From a checkpoint of a small mixture-of-experts model trained on Wikipedia.
Size: 11 layers, width 320, vocabulary 2048, 50.7M parameters.
Experts: 64 SwiGLU neurons an expert, 4 picks a token, a sigmoid router, a shared expert of 128 neurons.
Below are experts of layer 4 (counted from 0) of a mixture-of-experts language model. Rows are named router (the router's row for the expert), gate (a neuron's input weights, with its number), up (a neuron's input weights, with its number), down (a neuron's output weights, with its number) and show model dimensions 80-119. Each number is 128 + 24 x the weight over its row's rms, rounded and kept within 0 to 255. Numbers have three digits each.
After each expert's rows: a language model's description of what the expert responds to; "comes after" lists some tokens at least twice as common just before its tokens as in all text. This comes from a sample of Wikipedia text that the model never trained on. Tokens count by the router's weight.

# expert 20
router:144137134147085201154120110152115163149146121142099100128133110146124149120120159129100117150114106116161082144085128151
gate4:168144121126154114148121123131125115095167127151104141165117117153159130129131082111167145162134128163133079133118085114
up4:120100149158157125134098113140087136105139092164126128127138119108144066108140126124123134115137165108099138113159187118
down4:107162142100139112097121105104110128104104095168121134090153104153135119154105141121105097155136137064144124146103154115
gate5:165142131119115169129132098126124124108105150137128140101124091147123150121175124144130071131086155163119169137089139134
up5:142131101114098102152180122127137162114120153116181144143099121114153121129132094152143138094103120160110149136106133111
down5:118090112096134175114101111131131109175107174141115120125126139097161092116147149143157117143127107137101163135136130114
gate6:134105119149162121123158119127145149131166066099112135091145112131158124140110133136075115168155033120153120126130143133
up6:138161137138141136142150128117117082160127127146134125128167109129162126078146131123135111134157065150144115139130151116
down6:131161143108139156131155140129125110115147118116107110116096089151121106119182107104104151135121121141112148095128095101
gate7:166119114171158149159148144143076136096162138113135125143120142100136123106116121145160111130111109172144120142175103145
up7:139134132114108076121142126119172120137113104121164093114153097120119180111122127129131102147174105096141164181125121139
down7:085136162113132129126140164152105151081071120099133129105119101148108154125123129131109097118092114141108159106157125118
gate8:107144142124114129140098125125125116107126153116135103118128188121152143063098131175137093107129151139161116135123122170
up8:135092153099144130134105158142090123136107115136111161076121144114111136143133149138136097131130206169111162102112138128
down8:108198188141119116166114142079104137153133109095135119144139117134140153100087125120147111088167169149085143087111092159
gate9:070130197123162145131152118135107137123154092112127151108099145171098146137117121128145188148102139131132131177082133109
up9:094149131065142112141137150130124116068094139112144126133136143124088137077128113115187134160128160099127113110139153153
down9:150142168136140150164113175104126135137149147145070098106137114144132120130164159078153077169128144071128095128169142109
gate10:078079169116096141153094134146115106132134141104139107116121132131156149130095156131108140167172148072157073138127105124
up10:111123133088087171128106144116188140081130160160097129118134125150144117115135118149156143140143122115162132122143149097
down10:113106129098105117092145110110153088137147155176117155099133146139121128182144117122119131116081151126145114149075141132
What it handles: Short syllable pieces, mostly with a vowel, inside names and foreign words, such as ra, la, Sha, Bra, My-la-pore, Dr-au-ght.
comes after: " C", "c", " c", " S", "C", " d"

# expert 33
router:098122125157083130112098142144174173119138137117163121137115126149123111137137145123125133163122145120127095094171105120
gate4:144125133134114100092135153131131120143117102128126083116119127129116148142081161102139109119125108097089166117148126157
up4:106152134144116113124095110123128116134144143133121150145104142137153114128111098111140099145116173162109123146161120155
down4:122120069125150177106177113142115137130142139142123081167126141152140104160127159164084116099136111116121169130137111149
gate5:106096120118088145115115121135175136122122126108127117134127097162107126147137155157128124128127163136138133124134154144
up5:122140132127162143161108110102113114127133154132089144120103112127116184159163145131157147133113095113170161104140126112
down5:098109114084104092099130134143138097093143149125119153101129160119093164114079107127171104118163108116137066150138123124
gate6:103156114135098152114157103152131146094150115079145070084139154147162104106148175112119102136091142144135118139103105139
up6:117137067078137154148097119141183109140111089151114120123111090127124111117119120084119143138124136144140127152090160146
down6:106099137178129109113131138113103158144108094167159142110092097112139137133141099139123153141138104131103145171132158152
gate7:119159100122099127141138154144155145137101118140133132134090102149117088106141135138138123122145132138141174135142124161
up7:088186099114163120146107136140136176153107123144151117122103109163129131131140116151125126127133128125067167124137131134
down7:113137123125180138071111099113107095132124097121144122154083128094148135112130142158083113134153121164122092114146149152
gate8:131137100131195131145114078132070138126117120152114158132129129147119135146134123072128077137137110146094147131119129142
up8:122137145161158111114116169126120138126147122136126162152135126167113129119148071154142132115121114104148128139127128091
down8:122124186154133147132165141110141129126166116140135126180123122119149102142114134137113127113140133162114202115147121139
gate9:137129093143134095123169133121123152146104138114115124169080141167121139112084121124143127112156155125153137085157146140
up9:165102137158131147135107143128117161152103118122120120095121127141108107088148120130133154110125166091142140141108124156
down9:152105122134105144044111134115159105111139115094117130151143107099139131131141094136107128107145157114156051111128173127
gate10:106109121123132135115106103123123134110138156109120132103096121161148125193105112129143140162097128124185123107142106139
up10:165139148108145163156140141140117144146117124141129127136138141137121149102132105139132110103195133101116066113130138140
down10:147141126110095125129130132128161099134085085124094199095131161173126101164127106110081103144140113087120108104156153143
What it handles: Middle and ending chunks of Romance or Latin-derived words, like pla-gue, pla-que, alu-min-ium, Neoc-la-ssical, Glob-al, este-em.
comes after: "s", "la", "o", " a", "A", "a"

# expert 50
router:061151089114150164143093134158133145129153131160127126123137123126118109141118146125136160127158142115120120123115135090
gate0:097141098077159109131159165137078150131143163148108083143130117160097128105143121117132154138189141132099146149124114118
up0:103157123115112092142124132134137123122131126114139131145146120134101107124138119163144126089182104129069160115111088123
down0:144156127149165085180125115140133171142175149108148124176110142089132111121127129123159078124102130100096094118129099140
gate1:075091130079184125145140112161119127164144186168110135147146103144130135153133124135159109127146140122139105133147107129
up1:104125136136110134147132087145146132161088080191160120112074162115178128111136154147103167146142076137142129115099122129
down1:130121133102128136174146141133104177138116131117122150124141132118135125108119179128098142128133113111129134112140125116
gate2:093139127174142130113099140155125133124118141141128124094149152153079105135114150116119157161140078114105124113095133140
up2:111141127112137146177147112133140115132147142103121130109118169098175106111101145091089114102090133127115124131125150160
down2:127122155101109129119143134113076124133148127157124138105114127128163137135168126136157159112134120104154116144142101155
gate3:117096137108156109118123170154111118092145123131122159166100102117122142142119120138111133102089115128117154090131119146
up3:105132154114125132091146127139136093109131154145094174148135098119072116110161121139136150146070130160143148101128123144
down3:151106157125144122119166134119209113149127118157103117114081120102114131110168188129113108134101123099108092084098133130
gate4:126101136106133135134139132116114134147131166087105145126115160150144108166129122126145139129155104116085141088137126135
up4:143114144132135168147189153115139127147148120130132162094148181099169099164145103156142160131123120109115126157088139101
down4:165139126155091150122144127070135120188135128100120156143109111132144145184126128159100087110143126096133138161150106134
gate5:104120117118107150125153112130107182102165139097142137107130139100125161161092111113113119149122123156141177179134117097
up5:143072127142134136082129153127125105127105086145137130154087165157127138120109090134131140148136093127091138154171124047
down5:104114098090137124159132118126121103123139113137089093142166104164097111122152094137123115140142097148134125110129138124
gate6:102102109078133095133136182122132120152142091120124114141150100152124111118134135134125091168123108176125095105155150118
up6:131147119180147133112148138154142058151133094115140100149086159135136117125110102135140115111143123084136142134123126088
down6:146112141114128149153141117199103131112117143142100130143135167136146132154108139128129121086148126129071114130107167164
What it handles: Starts of infobox or list field names and symbols in data entries, such as Born, St-ation code, Gen-us, ±, €.
comes after: " ", "-", " (", "|", " \"", "/"

# expert 4
router:096075142150163137174093098134111140131161096131148141124133111105113089123107120152129131145141150151115120127127118137
gate0:131143085116140158140124114110102123129115118103136156148092103136088094151094147100119136135149148134108117158176159135
up0:139133099140120107155138137131141128154090100155159106155116129068090098160163126094138086125169131117106129128093163110
down0:127163084112119157137145125071144123148151125145103134139111108123132070143120103131120079125174116082131132099133154134
gate1:141124166173142170130111146110105138102140169151140149123142138088149115149149110190100144117125108112107095131131113144
up1:129118170117103142126142110134108122151118163098069155125115074157121119165139141195127135091122122120116125127141119137
down1:072112111144132127112171143155104106117151125128099117114122106096149102135138108124128128117179196157121153137132140132
gate2:117141177123118144149114136126094167106087093147144085174094111117129143104113184155138137147138151137141135125112120158
up2:133122097100116117090114116105135151151119121128154133126147086123119119076138110130140111166172145119107122116130125111
down2:126132127129126145130065157179152171129098134132168123113111129133112123126149120134089122128118129166126140184121101159
gate3:123108103155118122163132109115127137118154126104130104096150135083146109152125134170139094130079067104117106111082124163
up3:130125123084128134133139172155142147145120146138127154146101171131096135139115142104156163086140117156111162163145133152
down3:137165130128149140134168091132118173169100150121187128109120104126118102133165169115135141131175094134088115123127111134
gate4:109129153127111148128126167159145131154141117123156133161123135119132100115146120112143141130129085111101144094147134121
up4:180160154105151130074105116125121125106127162133128150097134131165131139101135114152101133147136154167133139090128127139
down4:098149132109142126139126088126149174153138087106118129141139141134106106135155145135110118113145130125131129128129119133
gate5:130111136149173117125132120078121131116162181175150134137119190126119138109116116156142114166116116120098121117147121154
up5:167141081156129116152141144124123110113119135078123126170208131143182128127106112120126144102135121153150124107102111097
down5:121121116127089155138176171169129127153113117132154142113151097191143095160145133129141164141126158127126149130160139164
gate6:106124124162098146128106133155139111118132105135143125135088122106124115107132103119121148136184134134050157157156128146
up6:141137134093164142111134139143141118114139179172150130099128153090163140139136119134158110127119114098182131120160133102
down6:134155101103142114119109111113122120119115124146133144100147113083129143142146124118154151125146146071084149148120121143
What it handles: Articles, auxiliaries and pronouns in running prose, such as the, was, his, it, had, plus the piece ver in river, government.
comes after: ",", ".", "'", " of", " and", "ed"

# expert 30
router:115096113160138198147099103131151144122134159141093092133145114085101098108137120102100136107146139099125140133138147138
gate0:133105104157130127095133101178113134112098131138094117073122138151120114154119140102192172148132081090135154132127126142
up0:130112121133144102131149100127116117122170139130137114134119134126116140140133110109101095119142120131109138114134157114
down0:148098165149104122146086174129158169166146136135088094122122137134175114137187115120124134132107135158187084133112158138
gate1:172101123128161156107173115132111152113130120151140125160108140139091106127143148138122089100135091126133137099128142124
up1:121102120136089085097094127153143113084114112138110127105100143096146148134114161142106124184116115153116079138107129125
down1:142143144103095099101121151114137114163132157190101142108097175115149111139116122145117127131115103102136118098115071165
gate2:084137078202112126170104087094116121090149145129125170134108103142127120101144142133141122138132109121077141137128149144
up2:148113156082126141145132095118154158152123150157121080168137128100167138154116136153145133184105101117146164113146105104
down2:130131110111102095119118126145129142126139126114142079112142107164113130130152116101115124190126105119131090133147148107
gate3:105105151147164117086143123108140169130093086095144152119136130122127140143123108154114142094145129138137139166124114158
up3:117106099175130098116138149062141110121124150129152097134150070142115118170085112112114104115162145149114103116153139066
down3:136107154126107110120143138099111148158141134131125155115113081100107168121100143143088092132107087134129190133154106120
gate4:130119151081120162139178099125125137086114142189108098118144119117081080098127140098163158154169164127160133127099117164
up4:136100139129134131143146177134112138115106107109104080106110134161084080163099126111143103123142124132140133115101139146
down4:092122128097125114118116110096130168138124123136174110083154139138147153139128119123083105146090094172165112108127165152
gate5:115117145148140148123159092095106157127140138110154146151108125114112160116131113124161114135143157129165126128139119129
up5:118104095161144132105125106152137174099184102102110131143077100168140145121150145119117116139123084093138104139153109112
down5:145140139155144130082120108124110123091157143170089095148104136128121116166166158153119106132133131132131113113145142117
gate6:117102121141119134123128135105137144096110126149156156140131120169134111151148117109123166098145149125093135142085173102
up6:064121142121118110104115134155116137111140121121115177128134144118114136137155158119141133126092137108120134115095141166
down6:094111116144158111091118141117120125127134104152146128149145138121176123137155106119115142132138126111120152101175095141
What it handles: Prepositions, mostly of, also in, from, during, between, after nouns, as in much of, subject of, map of.
comes after: "s", "ed", "ation", "ing", "es", "ment"

# expert 42
router:087142162125157167118110142139136103137161120121125133150076133140134126100156167126119117126142145110135149139129129126
gate0:123165084129160115163119152158143123112164175178129111149069153147124104129154123153123104146119106091143130084101126090
up0:159126139160135106104115109119143117161135114163088126136135101111126131139125115127141115158093117144111157183103137112
down0:137141108130087129136158131095136105080109128141118165118132145138158170134110105192136139151167097153138149114136096172
gate1:113123140146088095132118104100150113103116175109137140109135138121063118123104117145123088127146128123139111114161096157
up1:117156114101120096128088101137148126132094170123124148127140144102088125165146148108099111153127106103129115084105109158
down1:124090168124129124122130121133114108124084113150147146130168125170105134127124114110169114120144107097133123119112094138
gate2:118130138138153094100151084105161139171174103125126147133118135138130112172176126090157152136132155086143158158093127161
up2:122149151129082107134146153116113149153138117168147115108173141085166154128099131125117155126137100139117113134134092138
down2:163120152150179127121161129172090145091050118106123121153120135131145139115103090153136083136151113160102152159138096164
gate3:138141177179174126134088136091095097099137118111106120081132125112117120139168118124083091110117079128139157131135154181
up3:105129099139088135131160146132150132124082107112205122143128109114147143108138136140135205099116134156111108152149098129
down3:140117122149105134137109114172072127107097083133158108112122130141103145127169111116124124126120130127131117129132145121
gate4:117146089171098109151146135097114165137130116102115097147095139160106123088111129145111117141126083095171136181186124107
up4:116122125083097166125156109142135094123131132147160155093124092117158125100101111121141136123111160150091102122130140115
down4:124120125153130116152137150107132084137141102148159153120138105136127156111121135116129074167143109106107095130096146130
gate5:119155141162147154170153135126135130132142152168126135133171133130141136167193106114135133140134102110121143164126110080
up5:138091186125134137128104123131116128150135178144152143158140120128163167141121109091141085140090129165118112153109096134
down5:103125128133150128157124136135109170140111155135133106117117117146138133107128153132122136142116138122096123150121094105
gate6:083157125118099149139112143169135131124127116114144129135132137139107130161162150143130097100142098120171103145129132132
up6:107091099145125153091126145139147132107166101153088136112126177140105094082153189102141131119140184185108146153124141143
down6:149138121107125081118173108111144154137095145114119121095148137136116121140143125112091122086151110147139145143152120113
What it handles: The piece d and and inside words, as in Rwanda, beyond, withdrew, plus other short pieces after a word start.
comes after: " ", " re", " (", " Re", " \"", "ten"